python train.py --experts_per_token=2 --activation="squared_relu" --normalize_top_k=true --router_z_loss=0.001 --init_std_router=0.0138 --lr=0.00782 --grad_clip=1.0 --dataset="wikipedia_en"
Below are experts of layer 3 (counted from 0) of a mixture-of-experts language model. Rows are named router (the router's row for the expert), down (a neuron's output weights, with its number) and show model dimensions 0-223. Each number is 128 + 24 x the weight over its row's rms, rounded and kept within 0 to 255.
Before each expert's rows: a language model's description of what the expert responds to. This comes from a sample of Wikipedia text that the model never trained on.

# expert 0
It responds to: Determiners before nouns
router [145 153 121 147 128 149 133 142 166  57 146 131 125 127 130 121 131 120 134 107 153 120 128 131 126 125 154 116 166 134  85 114  89  87 146 176 107 137 123  94 140 124  98 155 134  51 135 129 143  55 100 175 120  97 142 142 116 135 129 163 117  95 140  98 136 121 100 152 123  95 124 132 130 160 163 116 119 132 105 139 140 147 119 117 146 164 111  85 112 153 107 133 126 134 123 142 137 102  86 168 118 131 175 149 176 172 121 105 121 121 110 135  93 138 132 122 117 106 119 135 160 146 118 146 144 110 123 177 155 132 100 136 138 133  74 152 162 167 151 132  91 132 123  77 129 127 163  80 117 138  63 129 118 103 159 171 161 121 130 129 128 110 142 106 129  97 115 166 113 122 115 103  95 117 116 126 162 134 176 150 114 154 123 120 171 146  96 120 102 103 124 105  99 156 115 132 112 121 120 114 164 122 187 124 151 163 121 152 124 127 130 141 123  96 153 132 147 132 129 157  95 127 143 139]
down0 [146 107 123 125 100  69 115 123 116 133 159 105 140 189 139  92 130 157 109 165 178 146 133 119 117 143 126 144 122 133 106 130 123 176  87 150 108  90 153 119 123 123 116 107 124 145  84 167  88 156 122 100  96 111 123 139 138 111 170 144  87 146 120  96 110 150 107 156 133 158 141 100 130  82 114 101 117 122 125 145 139 156 128 158  96 137 171 112 146 120 107 107 118 159 119 132 139 161 147 135  99 138 116 138 144 124  81  92 167  27 137 134 136 126 136  69 140 110 110 136 120 166 138 143 107 157 119 119 126 137 121 138 102 143 130 168 123 157 133 131 129 132 124 115 154 143 122 119 104 134 106 149 143 126 135 150 142 167 159 149 112 133 108 142 122  93 135 121 101 108 137 151 143 143 133 123  83 120 120 106 112 124 131 156 104  61 126 118 124 115 139 167 166 120 147 133 130 141  88 141 109 135 158 165 129 117 110 142 112 138 113 125 148  81 184 109 143 200 143 155 102  95 144 134]

# expert 44
It responds to: Plural nouns before prepositions
router [154 137 137 132 160 126 142 120 132 116 115 114  99 107 168 142 131 123 145  94  93  97 149 129 102 110 155 172 132 150 103 148 108 102 142 147 141 139 114 115 135 125 130 195 164 131 145 116 115 142 134 140 116  98 161 125 130 114 132 112 132 108 129 120 126 118 143 121 125 128 143  99 118 113 148 109 134 143 128 117  87 118 134  96 162 131 131 102 111 121 108 114 133  94 129 140 141 127 144 125 131 171 129 118 158 125 129 156 141 199 139 189 129 168 128 162 106  94 142 127 140 123 158 108 138  84  95 157 152 166 119 152 142 128 124 146 157 154 111 124  46 150 109  84 123 161 206 163 100 112 126 136  87 101  92 130 155 124  88 148 124 112 162 102 111 159 120 142 122 139 168 112  95 117 119 131 149 103 130 118 120  98 163 126 142 156 106 123  84 109 146 106  81 135 139 109 133 118 135 114 159 115 150 114 105 177 127 138 122 150 142 149  71  92 139 129 149 137 125 102 138 204  82 138]
down0 [115 128 140 159 133 210 129 145 135 104 102 143 133 121 141 107  77 150 111 131 117 112 104 127 147 140 114  98 178 113 113 117 120 109 121  84 149 105 155 103 156 163  99 173 111 139  85 134 120 149 112 115 127 161 119  95 125 111  97 113 152  97 169 139 133 157 157 131 141 139  89 118 100 162 124 128 141 128 122 149  70 105 115 111 162 131 104 156 126 119 142  96 117 120 150  82  97 121 104 148 129 132 121 172 151 142 159 116 132 120 134 103 108 144 123 123 143 110 130 155 112 158 115 131 137 116 133 132  94 218 123 112 146 164 186 106 100  87 134 176 132 137  79 137 103 138 127 166 115  98 165 116 184 104 138 138 113 112 105 111 179 132 144 109 121 146 136 107 124 130 115 153 137 153 113 130  81 140 101 138 121 126 164  84 100 130 118 114  83 130 117 104 162 127 125 129 126 130  93 108 119 134 144 151 116 157 105 122 114 176 125 109 125 168 110 150 129 143 139 138 164 130 123 162]

# expert 11
It responds to: Sentence and section boundaries
router [167 142 119 130 125 166 161 131 151  71  71  86  99 117 188 132  97 145 157 130 137 142 117  84 103 138 152 163 138 117 115 103  90 131 144 130 135 152 139  86 111 144  95 147 167  39 106 129 139 101 111 149 166  98 166 136 107  82 113 138 158 116 144 158 124 107 119 141 110 132  85 129 130 134 149 109 124 131 125 150 110 151 142  93 157 156  94 137 125 112  98 123 131 123 149 137 148 128  83 132 142 170 139 167 144 129  96 124 122 117 145 127 132 126 140 140 144  72 129 147 152 140 137 110 115 128 115 135 130 130  73 125 157 131 113 100 138 119 113 142 134 116  72 151  79 127 147 137 123 103 133 150 117 134 132 134 119 157  97 115 105  94 121 116 124 119 103 109 119 135 137 107 101 166 113 154 125  80 126 142 162 101 152 146 162 105 126 127 121 110 141 111 109 156  92 129 135 138 118 103 178 106 147  74 166 140 162 129 143 110 138  70 119 106 162 120 149  83 130 122 149 138 130 158]
down0 [120 141 138 107 112 154 165 133 134 104 114 122 146 100 154 131 127 164 122 154 165 106 145  75 104 148 132 154 105  93 111 156 161 140 124 109 159 123  87 124  95 108 116  73 143 155 153  98 131 144 110 135 157  99 105 152 111 139 135 126 129 152 132 110 101 122 140 126 132 169 159  87 159 121 111 136  79 133 177 123  70 122 134  94  85  72 110 125 119 136 123 154 137 145 164  89 130 115 108 139 163 162  73 120 132 163 123 113  87 124 126 130 106 114 102 130 121 126 135 113 147 116 134  99 110 200 170 118 146 160 119 155 120 132 166  95  98 130 131 154 124 142  98 132 120 121 142 180 105 157 150 105 132 162 112  99 151 155 147  96 147 143  86 130 158  88 114 109  88 162 148 154 157 120 141 139 130 155 138 154 135 130 133 145 143  99 125 129 143 136 178 112 146 140 134 118 118 150 120 104 105 128  86 118 145  85 117 130 135 134  90 144 128 121  99  84 108 138 139 124 114 140 179 169]

# expert 33
It responds to: Foreign name endings
router [162 149 147 138 126 123 129 128 110 126 150 125 123 135 142 122  82 136 135  90 113 126 148 117 112 104 161 123 146 130 115 146 140 141 129 120 129 170 133  79 164 104 123 127 123  89 150  84 197  96 138 100 123 152 133 129 135 111 116 151 143 116 136 124 137 170 106 120 103  98  98 132 111 137 106 112  82 129 121 149 117 121 139 125 128 115  69 109 113 133 116 148 111  83 107 175 127 114 130 146 107 143 167 154 114 133 143 167 124 173 122 142 124 143 123 111 136  91 140 178 134 138 152 191 135 121  94 112 102 123 161 147 183 138 117 155 147 161 101 106  42 170 117 131 128  94 168 141 111 152 130 109 133 119 107 129 137 120 124 173 110  87 137 143 129 112 145 122 167 102 146  75  91 166 171 168 131 126 144 136 121 106 132 130 162 124  95 143 145  98 158 130 104 136 121 122 151 105 147 129 104  80 144 141 127 190 122 134 142 122 133 108 131 118 152 126 124 130 110 122 121 187 139 180]
down0 [102 159 133 146 158 105 129 112 120 152 113 129 126 143 105 157  99 151 120  94  95  99 133 143 127 151 127 128 118 145  95 104 184 128 152 125  90 124 140  93 125 128 148 120 137 147 132 157  79 166 133 159 104 185 127 141 139 162  80 120  97 162 142 146  83 133 122 111  89 118 130  94 139 137 124 148 155 170 116 127 141 141 118 171 123 128 148 112 122 171 174 146 138 133  95  98 166 115 135 118 145 129 132 138 175  89 128 155 169 133 103 111 142 166  82 153 141 124 100 126 144 163  89 105 134 139 115 164 135 127 150 132 119 116 155 132 139 117 111 139 114 116 107 144 106 118 113 129  67 152 148 106 143 125 157 100 120 127 106 149 127 106 132  99 134 151 158  91 162 175 162 127  77  96 103 100 151 122 152 109 112 134 144 109 144  61 113 150  75 136 164 113 120  99  99 139 154 122 115 128  84 127 132 107 157 122  98 159 158 141 116  90  93 154 134 144 112 134  91 138 108 119 166 134]

# expert 15
It responds to: Year first digits
router [118 134 154 155 161 138 130 113 129 115 108 122 120  93 133 152 106 106 129 111 102 140 136 154  85 121 140 131 125 130 120 140 111 116 133 136 105 157 132 121 146 111 148 148 106 110 160  97 130 121 136 142 159 173 165 140 126  95 130 185 166 143 143 100  92 105 150 117 109 112 141 112  54 135 156 117 111 160 133 163  96 120 126 126 148 213 110  78 105 124 122 137 136  96 150 137 102 126 148 170 116 136 145 116 151 187 123 120 141 145 144 116 117 123 214 134 147 120 145 123 155 101 122 159  94 105 133 116 129 101 134 136 117 140 113 130 125 118 168 108  60 106 133 119 122 143 146  87  81 123  73 117  90 119 122 123 159 128 127 129 135 120 106 134 107 158 125 129  89 125 113 135  98 135 107 147 139  60 138 163 163 133 141  99 121 178 127 155 130 135 103  87 112 112  75 111 132 127 100 120 150 119 109 113 128 135 107 150 134 131 149 128  84 133 158 140 153  93 130 109 104 164 145 128]
down0 [149 142 151 136 149 138 137 124 166 107 177 149 110 127  94 138 120  99 103 162 120 168 124 142 136 106 111 102 143 112  91 119 121 158 147 137 129  89 103 102 127 101 121 145 157 160 116 113  77 181 159 137 127 153 154 109 166 105 139 155 158 165  94 123 108 125 116 101 127 166 169 102 157 109 136 119 119 135 125 128 100  93 176 111 157 134 111 103 125  76 157 144 147  98 134  88 145 135 130 155 140 158 131 120 101 124 117 109 135 155 143 124 134 148 150 153 106 110  87 133 125 139 111 117 149 112 131 149  99 128  59 102 144  84 128  95 102 113 189 120  76 131 179 140 140 131 136 121 127 126  67 120 143 136 150 140 126 108 122 115 108 139 163  96 127 141  92 140 153  91 150 154 120 113  93 178 107 109 124 125 145 129 101 152 111 130 149  98 130 155 167 131 106 132 129  98 113 152 164 122 111 155  96 115 116 132 119 110 125 139 136 170 121 180  95  98  96 144 154 140 113 153 163 102]

# expert 3
It responds to: Abbreviation and compound punctuation
router [ 97 140 144 133 145 156 139 160 109 103 135  95  89 104 140 122 145 131 165 122 172 114 117  71 136 113 104 138 154 121 137 114 143 115 156 154 115 124 141 124 132 137  83 132 100 128 124  90 172  94 118 136 133 152 147 136  91 128  86 114 134 137 162 151 128 131 117 117 104 127 141 138 117 143 155  83 111 138 129 137 115 147 139  71 100 123 106  72 102 103 118 182 149 132 136 171 143 108 133 122 115 128 154 115 131 143 146 120 133 128 143 142 127 120 129 100 122  91 156  98 140  97 122 142 115 105 112 169 157 125 114 145 158 175 106  87 116 160 113 134 103 120  99 145  94 126 122 122 126 139 130  96 112 121 127 161 140  84  91 126 118 114 115 140 130 159 148 136  97 107 148 122 144 144 153 134 138 106 125 154 140 125 169  99  72 147 119 225 104 100 129  84  94 138 103 113  79  82 102 135 161 126 170 162 119 162 152 129 170 167 162 122 118 122 150 120 143 146 101 102  87 132 120 161]
down0 [134  83  88 134 154  97  74 100  93 142  92 132 137 112 117 155 120  94  75 167 123 113  93 108 128  70 103  95 101 148 138 131 190 142 141  66 179 114 161 140 146 103 135 110 145 140 144 170 142 156 119 149 141  94 113 163 139 138 168  99 122 126 146 149 158 148 113 121 113 163 124 113 100 110 113 143 135 132 134 144 109 147 133 128 108 138 135 153 138 171 111 104 104  86 160 133 119 118 151 154 150 139 120 100 143 137 120 102 148 161 109  99 163 165 115 122 133 122 126 111 146 128 155 157 112  80 157 128 145 110 122 109 157  94 122 150 116 158 106 104 168  87 151  99 141 122 140 150 116  97 159 126 142  91 140 135 121 119  96 143 139 116 104 123 129 126 136 168  75  99 146 157 125 116 144 134 104 137  94  86 136 140 132  97 133 136 116  74 148 132 161 141 107 152 138 151 135 119 122 145 135 122  97 138 134 120 134 141 140 128 117 127 168 121 202 164 125 142 151  69 123 138 130 144]

# expert 16
It responds to: Prepositions and nationality adjectives
router [135 115 164 141 135 141 131 172 119 116 118 110 101 119 166 164 135 122 134  94 102  74 112 133 117 120 135 104 134 100 125 141 154 141 160 184 149 137 173 122 182 119 121 132 192  99 171 125 162 133  90 133 139  97 130 137 131 135  89 131 130 126 146 107  92 120 132 147 128 104 148 130 117 143 108 104 128 105 113 103 153 111 139  84 183 213 137 106 118 115 128 138 125 128 194 163 150 126 113 150 172 152 146 118 154 142 119 158 139 115 164 153 103 147 139 163 143 105 135 135 148 116 128 185 135 114 146 137 130  95 161 135 135 131 111 131 137 129 127 168 122 174 148 130 158 147 126 108 120 115 121 119 127 112 101 156 162 118 127 117 122 123 139 117 120  92 139 133 164 133 162 103  77 113 126 153 136 146 114 147  96 179 136 154 195 144 137 178 144 102 126 125 114 124 154 124  89  91  85 100 101 123 146 119 165 132 109 167 148 144 139 135 148 134 170 134 135 138 120 109 110 136 143 149]
down0 [ 98 136 132 158 103 141 158 107 158  97 133 139 140  80 128 101 133 128 150  90 110 139 169  94 111 132 105 132 124 139 115 115 110 108 140 132 135 143 106 141 108  96 130 142 123 115 105 138  93 143 117 126 179 127 138 150 116 144 111 157 120 125 122 140 156 100 185  95 131 174 154 122 141 133 145 107 157 135  86 162 125 161 115 145 153  97 133 118 120 114 157 134 103 112 127 104 126 126 157 149 123  90 118 107 116 148 126 103 138 148  92 160 118 153 132  78 105 145 143 105 117 117  99 162  78 165 107 158 120 149 138 178 124 167 102  86 122 123 177 108  98 121 135 133 127 157 152 167 131 135 114 145 108 169 103  92 144 100 131 132  98 117 127 149 102 137 125 156 101 135 154 151 125 117 114 134  79 143 172 130 101 135 127 102 116 167 112 164  77 156 140  52 125  74 149 114 126  63 158 113 140 149 138 147 151 170 111 111  90 152 112 140 120 168 124 142 137 103 141 120 158 160 134 148]

# expert 14
It responds to: Relatives and determiners
router [140 148 140 165 167 137 138 118 141  91 115 136  94 113 153 169 119 143 146  68 143 141 170  96 109 108 158 127 153 119 104 106 116 153 135 149 133 143  91 116 108 159  87 158 150 124  98 133 139 149 160 126 142 162 130 128 105 126  82 148 179 113 141 119 113 109 100 124 125 108 143 154 123 120 124 102 124 138 131  97  94 110 119 112 118 143 119 103 108 115  95 141 125 111 118 104 116 108 143 155 127 196 141 118 164 168 151  81 172 126 120 116 118 121 104 168 130 119 143 130 132 107 155 146  68 106  85 157 171 114 155 139 138 154 131 182 141 155 131 143  96 190 141 118 132 188 168 113 131 131 138  73 148  95 145 126 152 115 124 128 102  99  98 123 122 118 145 160 132 159 149 105 151 132 131 141 135 140 147 175 120 179 138 127 131 128 117 126 122  91 126 103 131 146 121  95 140 129 188 113 117 119 156 143 153 127 162 152 150 123 122  72 110  83 154 159 128 138 112 116 145 135 139 135]
down0 [127 106 146 150  77 123 159 120 111 119 146 108  86 135 129 112 129 131 133 149 148 153 176 122 117 179  86 158 138 122 103 144 147 150 116 104 134 107 137 153 128 156 136  60 111 170 140 153 126 116 124 115 112 142 153 126 112 118 135 134 160 119 153 142 135 102 106 131 117 162 127  84 119 123  94 125 173 160 142 118 118 131 110  96 131 112 113  86 118 115 161 155 158 155 124 132 115 109 131 130 162 139 161  83 176 181 123 187 164 142 127 140 126 116 131 106 133 131 122 119 132 169 112 132 132 123 158 122 160 108  86 110 106 140 141 106 122 104 131 125 144 127 144 105  81 168  85 102 102 128 127 121 145 120 129  92 127 106  95  95 125 158 109 168 152 153  91 134 124 100 146  99 123 116  98 184 158 107 146 147 120 142 131 124 163 120  95 156 151 156 134  91 131 130 125  87  82 143 134 141  88 153 119 115 182 125 122 119  95 136 102 113 114 100 144 124 142 124 155 128 195 121  72  99]

# expert 25
It responds to: Predicate after copula
router [159 143 144 136 123 114 155 132 114 110 116  92 131  99 128 120 115 119 133 126 116  99 150 153  63 112 168 118 141 124 138 102 126  92 132 144 142 146 128 100 137 134 103 161 176 113 145 121 123 124 121 120 128 175 119 111 108 137 122 206 143 115 144 116 124 127 127 124 127 136 122 138 134 142 134 119 112 125 112 122 142 131 131 113 140 156  95 132 107 103  94 142 118  93 114 129 144 127  99 151 155 132 160 153 168 111 120 144 124 127 120 116  75 121 151 134 151 120 149 130 125 105 127 200  97 124 143 185 139  83 143 143 139 128 133  70 168 191 134 138  78  83 149  80  87  94 137 105 113 112  62 112 152 141  93 139  99 128 115 128 113 109 132 127 120 105 119 190 117 153 124 132  99 161 137 156 146 126 167 167 102 139 130 143 138 117  82 154 120 117  93 122 126  99 100  97  87 141 125 126 179 107 127 142 126 185 153 176 139 132 115 122 120 157 122 139 138 131 118 141  72 105 113 133]
down0 [144 117 126 141 109 147 156 135 129 143 157 136 129 136 100 102 142  96 143 121 111  98 126 132 152 141 135 133 145 120 139 126 151  64 106  90  81 143  92 111 179 139 134 113  85 129 134 164 103 110 149 117 182 133  86 161 142 103 154 128 154 170 104 117 169  99 105 122 112  93 166 146 109 112 117 135 152 158 118 137 115 155 104 112 113 108 156 149 127 168 110 133 103 164 122  94 154 155 138  97 146 114 141 131 103 126 159 125 148  92 155  72 120 132 162 108 147  73 198 108 172 112 127 119  89 139 139 142 112 146 114 126 177 120  63 119  92 116 150 133 123 162 161 113  89 112 152  93 123 156 115 118 122 114 114 116  98 127  95 130 149 163 130 178  98 136 113 108 114 105 139 139 150 130 148 123 125 108  84 132 121 111 116 141 124 171 152 175 130 136 134  94 144 110 153 127 140  79 133 108 125  91 151 127 103 109 139 124 146 132 144 141 131 129 113 156 127 142 168 155 155 125 144  95]

# expert 5
It responds to: Proper-name endings
router [148 142 148 144 105 143 134 165 142 149 145 108 134 123 147 132 121 131 141 102 103 108 123 106 106 114 199 166 129 146 111 133 114  86 161 128 148 158 125 128 144  93 108 194 106  95 193 123 132  96 119 108 140 121 137 124 114 123 117 137 136 136 166 115 112 133 113  94 111 133 141 101 128 158 127 112  77 132 114 121 165 122 153 131 148 114 108 138  97 138 133 133 109  67 115 148 131 112 131 172 130 138 186 136 130 136 119 171 131 165 164 130 106 166 162 125 134  68 123 183 129 143 137 128  98 109  98 128 145  81  98 157 173 123 112 106 132 151 123 148  77 148 108 115 146 151 159 156 113 127 146 106 136 129 104 163 151 135 128 142 119 106 139 119 127 124 139 129 132 127 138 100 118 139 185 154 140 130 166 125 112  92 174 100 144 121 101 174 153 126 160 110 110 163 135 125 139 110 131 115 101  84 141 118 145 197  85 120 131 132 140 126 121  80 140 112 136 132 106 133 139 186 138 142]
down0 [ 97 104 125  86 145 106 120 150 123 154 114 106 144 122 121  57 118 121 146  85 144 146 116  90 172 140 153 129 116 135 160 104  90 119 126 129 120 156 142 160 143 177 156 193 135 105 146  98 129 142  93 103 117 122 142 119 129 112 127 110 158 108 143 126 153  97 133 130 160 165 155 146 170 142 107 138 109 127 112 141  82 115  91 130 141 146 116 155 128 157 135  94 141 104 130 147  84 160  85 123 210 107 126 118 135 132 124 128 153 135 139 144 115 147 132 117  94 153 157 160  93 143 128 156 147 134 111 112 143  81 124 136  64 105 127 150 104  69 118 153 100  84 134 165 155 132 126 158 123 109 120 133 108 146 159 154 131 129 146 116 134 148 134 164 127 150 147 113 140 153 101 137 184 133 141 129 149 112 125  97 121 128 133  91 127 125 144 122 110 113 164 150 130  88 156 134 105 110 138 129 152  98  88 112 114 137 100 109 128  97 136 153 113 117  85 142 138 114  97 149 140 181  86 122]

# expert 22
It responds to: Modifying adjectives, nouns
router [146 121 170 135 162 163 136 139 127 136 131 108 132  85 109 119 120 116 129 127 163 134 157 125 110 104 135 141 144 161  86 120 145  81 183 122 155 132 141 113 113 113 101 162 186 130 140 126 154 123  87 140 107 178 149 170 113 114 135 122 136 130 102 126 116 109 137 163 112 124 138 124 136 141 125  76 115 121 126 133 114 163 157 109 130 159 124 148 109 141 106 142  90  88 115 120 174 110 115 151 188 128 115 146 146 166  92 156 157 178 146 131  85 165 121 184 112 131 115 131 151  94 133 114 144  98 119 145 145  76  99 136 118 141 110 117 145 125 129 166 101 150 143  92 102 109 191 145  97 101 131 115 123 139  98 120 157 127 129 107 112 108 143 119 129 113 105 166 100 145 135  97 127 148 157 143 155 125 139 171 145 117 135 131 128 128 138 171  64 116 155 104 115 144 118 114 100 112 103  90 114 123 129 144 189 171 157 140 121 128 130 143 102 141 119 119 163 146 100 115 105 172 108 161]
down0 [112 135 109 147 140 146  93 131 118 130  80  96  92 133 131 166 172 156 104 122 121  60 180  90 117 150 161 137 188 124 146  75  94 140 129 140 144 118 139 110 133 148 115 114 104 105 180 149 126 119 156 129 122 124 168 128 117 151 168 121 129 140 140 134 115  98 148 109 127 148 152 107 106 127 104  94 143 137  75  98 146 109 117  83 153 169 117 148 130 120 144  99 125 116 116  98 123 118 137 131 113 138 124 125 135 157 159 141 126  79 137 107 121 134 109 133 139 143 122 133  71 167 111 143 112 136 105 144 123 132 112 146 145 111 100 122 145  59 166 142 114 150 158  91 101 145 113 133 138 113 136  87 139 111  85 145 117 123 151  95 118  95 113 112 124 147 121 128 123 141 156 120 116 160  74 112 120 118 144 110 152 161 134 131 146 153 136 167 123 155 112 146 175 162  94 121 143 118 175 140 151 113 159 129 158 167 144 161 120  91 100 162 140  73 137 118  91 139 129 110 172 139 136 145]

# expert 42
It responds to: Verbs and prepositions
router [128 139 134 144 101 119 136 123 135 122 130 115  89 103 153 156  87 128 143 142  88  90 129 132  86 121 116 126 153 140 128 132  93  92 151 182 133 121 134  92 150 118  96 140 157 148 126 117 170 123 158 160 131 126 149 129 121 113 143 120 127 138 115 146 124 169  97 104 125  99 136 131 130 150 136 111 145 162 127 151 136 112 125 150 148 162 105  70 111  40 108 158 131 122 123 149 186 125 133 144 168 105 127 152 164 144 134 174 119 138 165 144 118 147 156 173 132 115 156 121 145 120 123 182 115 123  91 110 126 132 102 144 133 112 116 117 163 128 126 157  99 115 133 101 136 135 137 147 113 157 160 119 117 127 113 141 140 113 122 108 107 102 158 141 121 165  92 120 113 142 188 116 145 128 127 176 153 144 187 160  68 156 121 121 202 141 132 115 156 117 102 107 102 163 120  91 128  96 114 131 115 113 138 123 143 126 149 119 125 110 124 125  74 128 144 172 153 137  72 133 151 100 106 132]
down0 [ 61 105 127 132 132 102  86 102 154 108 154 135  95 147 133  78 133 128 122 128 136 136  95 101  95 129 108 122 159 112 176 126 183 107 119 172 127 175 103 159 145 138  88 147 130 142  95  94 112 121 102 136 127 165 127 152 135 143 156 159 139  78 125 144 171 135 105 104 125  96 140 113 111 146 149  96 130  92 105 161 124 140 148 132 105 167 123 117 112 103 144 171 128 147  97 173 118 137 110 150 149 133 149 166 138 124 188 126 162 118 103 111 115 136 146 137  66 136 143  97 102 124 112 136 152 120 166 115 124 154 136 121 125 134  85 122 131 140 141 153  87 107  82 139  95 111 160 180 101 119  92 144 132  83 107 151 124 116 134 128 130 127 142 117 137 111  97 149 105 128 163 133 148 109 134 138 117 149 139 135 140 107 103  73 166 124 149 136 132 154 172  96 113 128 136 126 152 125  95 104 101 143 124  79 157 117 156 142 140 159  97 122 115 130 138 110 183 128 155 124 155 141 122 132]

# expert 28
It responds to: Closing brackets, quantity nouns
router [158 147 161 112 128 134 142 131 148 139 152 116 140  97 112 147  98 134 111 103 104 105 172 120 125  87 126 167 162 162 115 154 117 125 133 109 137 138 144 107 128 144 140 164 148 110 159  94 115 159 142 128 115 139 155 151 105  92 130 147 158 153 139 126 120 174 134  70 109 131 110 129 132 174 118 117 110 138 124 108  96 138  86  62 134 126 130 117 108 111 115 119  93 115 120 116 132 113 162 132  83 143 130 164 145 119 122 117 146 172 150 136 126 140 110 178 125  75 156 131 179 122 181 128 115  64  78  95 156 127 112 157 128 131 125  95 129 129 129 143  96 109 113 125 101 169 130 143 150 127 103 133 105 112 126 136 109 132 143 168 132 119 123 149 128 151 118 179 102 111 145  99 121 124 153 148 127  82 153 173 131  71 129 115 117 133 125 106 144 108  85 125 119 169 101 101 169  98 133 123 196 130 113  96  95 178 111 148 136 120 151 103 102  93 128 114 162 117 129 139 126 151 131 140]
down0 [102 145 141 123 168 129 110 108 117 127 144 192 114 116  95 113 155 101 158 123 140 149 112 131 138 161 128 143 180 138 110 156  79 148 130 120 134 111 111 123 144 153 153 148 170 107 138 120 126 157 103 104 106 151 137 128  98 152 119 184 110 142 132 150 115 117 203 104 140 142  97 122 143 157 102 126 104 101 168 135 127 147  79 144 125 149 130 135 103 153 141 130 131 120 113 148 129 144  86 135 134 185 151 128 125 150 139 127 138 108 148 130 126  99  78 114 125 146 106 105  85 134 114 126 147 110  81 122 114 131  95 108 122 102 164 192 121  81 109 139 143  83 172 155 126 132 160 141 113 139 106 116 134 113 100 141 127 106 159 115 155 152 125 129 120  85 140 134 114 148 153 126 129 143 129 104 138  92 182 126 156 114 154 120 131 130  75 109 103 106 103 132  80 116 120 123 152 130 130 115 154 151  85  77 111 141 151  91 151 137 123 154  87  89 142 115  86 118 140 131 160 120 178 115]

# expert 39
It responds to: Word-final pieces
router [119 141 149 141 147 108 116 140 129 132 148 129 103 145 160 123 123 125 162  97 106 101 160 115 112 114 106 121 147 115 113 155 125  93 140 127 146 130 139 128 142 122 112 154 135 116 162 100 174 109 139 114 105 171 152 154 127 111 134 148 145 144 127 156 145 141 105 130 106 115 113 109 136 134 106 109 125 147 119 142  85 127 158 128 144 129  86  96 108 131  94 135 100  71 116 144 133 126 126 145 142 136 112 172 126 123 113 187 120 159 106 132 135 139 131 131 129 130 157 180 135  95 147 152 136 127 114 134 131 130 134 133 122 115 100 114 167 150 129 120  51 106 135 101  96 125 179 140 127 146 126 122 106 107  96 125 181 111 129 155 130  99 121 109 128 121 104 133 161  69 144  99  99 211 125 161 130 126 130 121 110 140 111 160 171 134 133 148 115 111 153 119 106 151 119 104  93 120 139 130 129  88 124 167 126 238 111 129 180 144 175 101 134 129 132 140 137 155  98 153  78 175 123 152]
down0 [130 134  92 124 128 123 128 125 133 143 127 128 121 155 160 140 100 142 114 119 145 133 148 167 165 116 126 109 135 109 135 100 123 112 111 110 103 161 155 144 177 115  94 172 127  67 111 115  95 141 123 137 130 125 163 139 114 143 120 117 157 133 129 104 139 134 125 123 141 171 172 107 162  91 120 141 138 127  87 129  98 127 163 117 122 169 169  92 149 136 123 153 134 121 130 129  84 124 130 145 149 148 106 141 101 106 133  99 158 140  65 102  80 138 174  78 157 128 110 139 139 111 155 121 122 141 162 144 109 117 110  92  80 125 153 100 136 122 140  97 137 137 134  67 110 151 133 133 125 101 113  96 160 107 133 109  99 151 123 116 121  99 101 129 158 150 118 121 152 152  69 173 148 136 121 121 114 138 155  99 115 168 121 147 150  99 137 115 151 116 153 142 150 143 108  83 142 149 173 137 158 186 126 154  85 155 118 144 120 123 122  92 146  89  81 133 178 163 131 150 115  83 112 127]

# expert 21
It responds to: Prepositions and months
router [137 137 162 132 132 138 158 135 143 136 134 117  70  93 117 154 109 106 120 119 110 121 107 142 116 115 114  90 139 171 102 122 125 100 126 118 137 136 102  95 144 124 102  69 105  75 166 123 144  82 146  85 132 133 128 183 133 129 113 118 154 134 150 109 132 151 116 153 112 133  90 141 136 158 149 113 112  94 100 155 107 139 114  93 151 168 126  69  98 117  75 119 108 132 106 174 109 121 144 115 132 176 145 116 137 151 103 178  91 124  97 158  86 138 108 143 173 103 141 145 130 120 128 137 124 129  91 145 113 146  97 152 126 153 145 115 130 154  73 147 134 132 125 128 140  90 113  74 108 138 120 142  86 150 132 142 126  96 120 158 104 116 129 110 104 125 121 157 102 121 169 136  87 145 154 165 137  74 111 131 156 160 147 127 109 127 126 133  96 110 155 111  80 126 121 100 129 139 146 143 143 119  90 141  99 125  77 151 124 146 128 128 108 128 152 118 144 129  83 114  84 114 167 157]
down0 [105 119 137 123 143 140 135 112 106 140 122 103 176  96 141 134 108 136 106 152 121 153  88 115 119 120 119 117  78 119 109 122 123 126 132 143 142 129  66 134 117 124 129  57  87 133 130 154 135 120 173 195 102 105 155 123 114  88 147 157 132 117 126 145 152 134 129 128 134 163 118 113 131 138  88 105 129 167 129 119 172 141 101 122 125 174 146 147 174 134 179 102  99 158 139 143  72 155 114 117 108 150 128 117 109 147 181 138 126  76 121  93 164 145 129 168 114 141  81 167 122 110 156 111 126 109 137 124 190 170 112 101 132 112  96 154 103 108 103 134 146 119 105 163 125 126 151 135  87 146 102 141 115 122 117 136 130 114 162 139 103 133 151 137 112 149 126 132 103 145 142 127 128 153 160 107 114 139 104 163 171 117 110 140 126  97 157 136 131 169 110 124 154 100 117 123 164  90  93  93 157  99 119 184 145 115 106 115 104 104 104 128 103 156 145 131 104 143 151 115 147 104 137 145]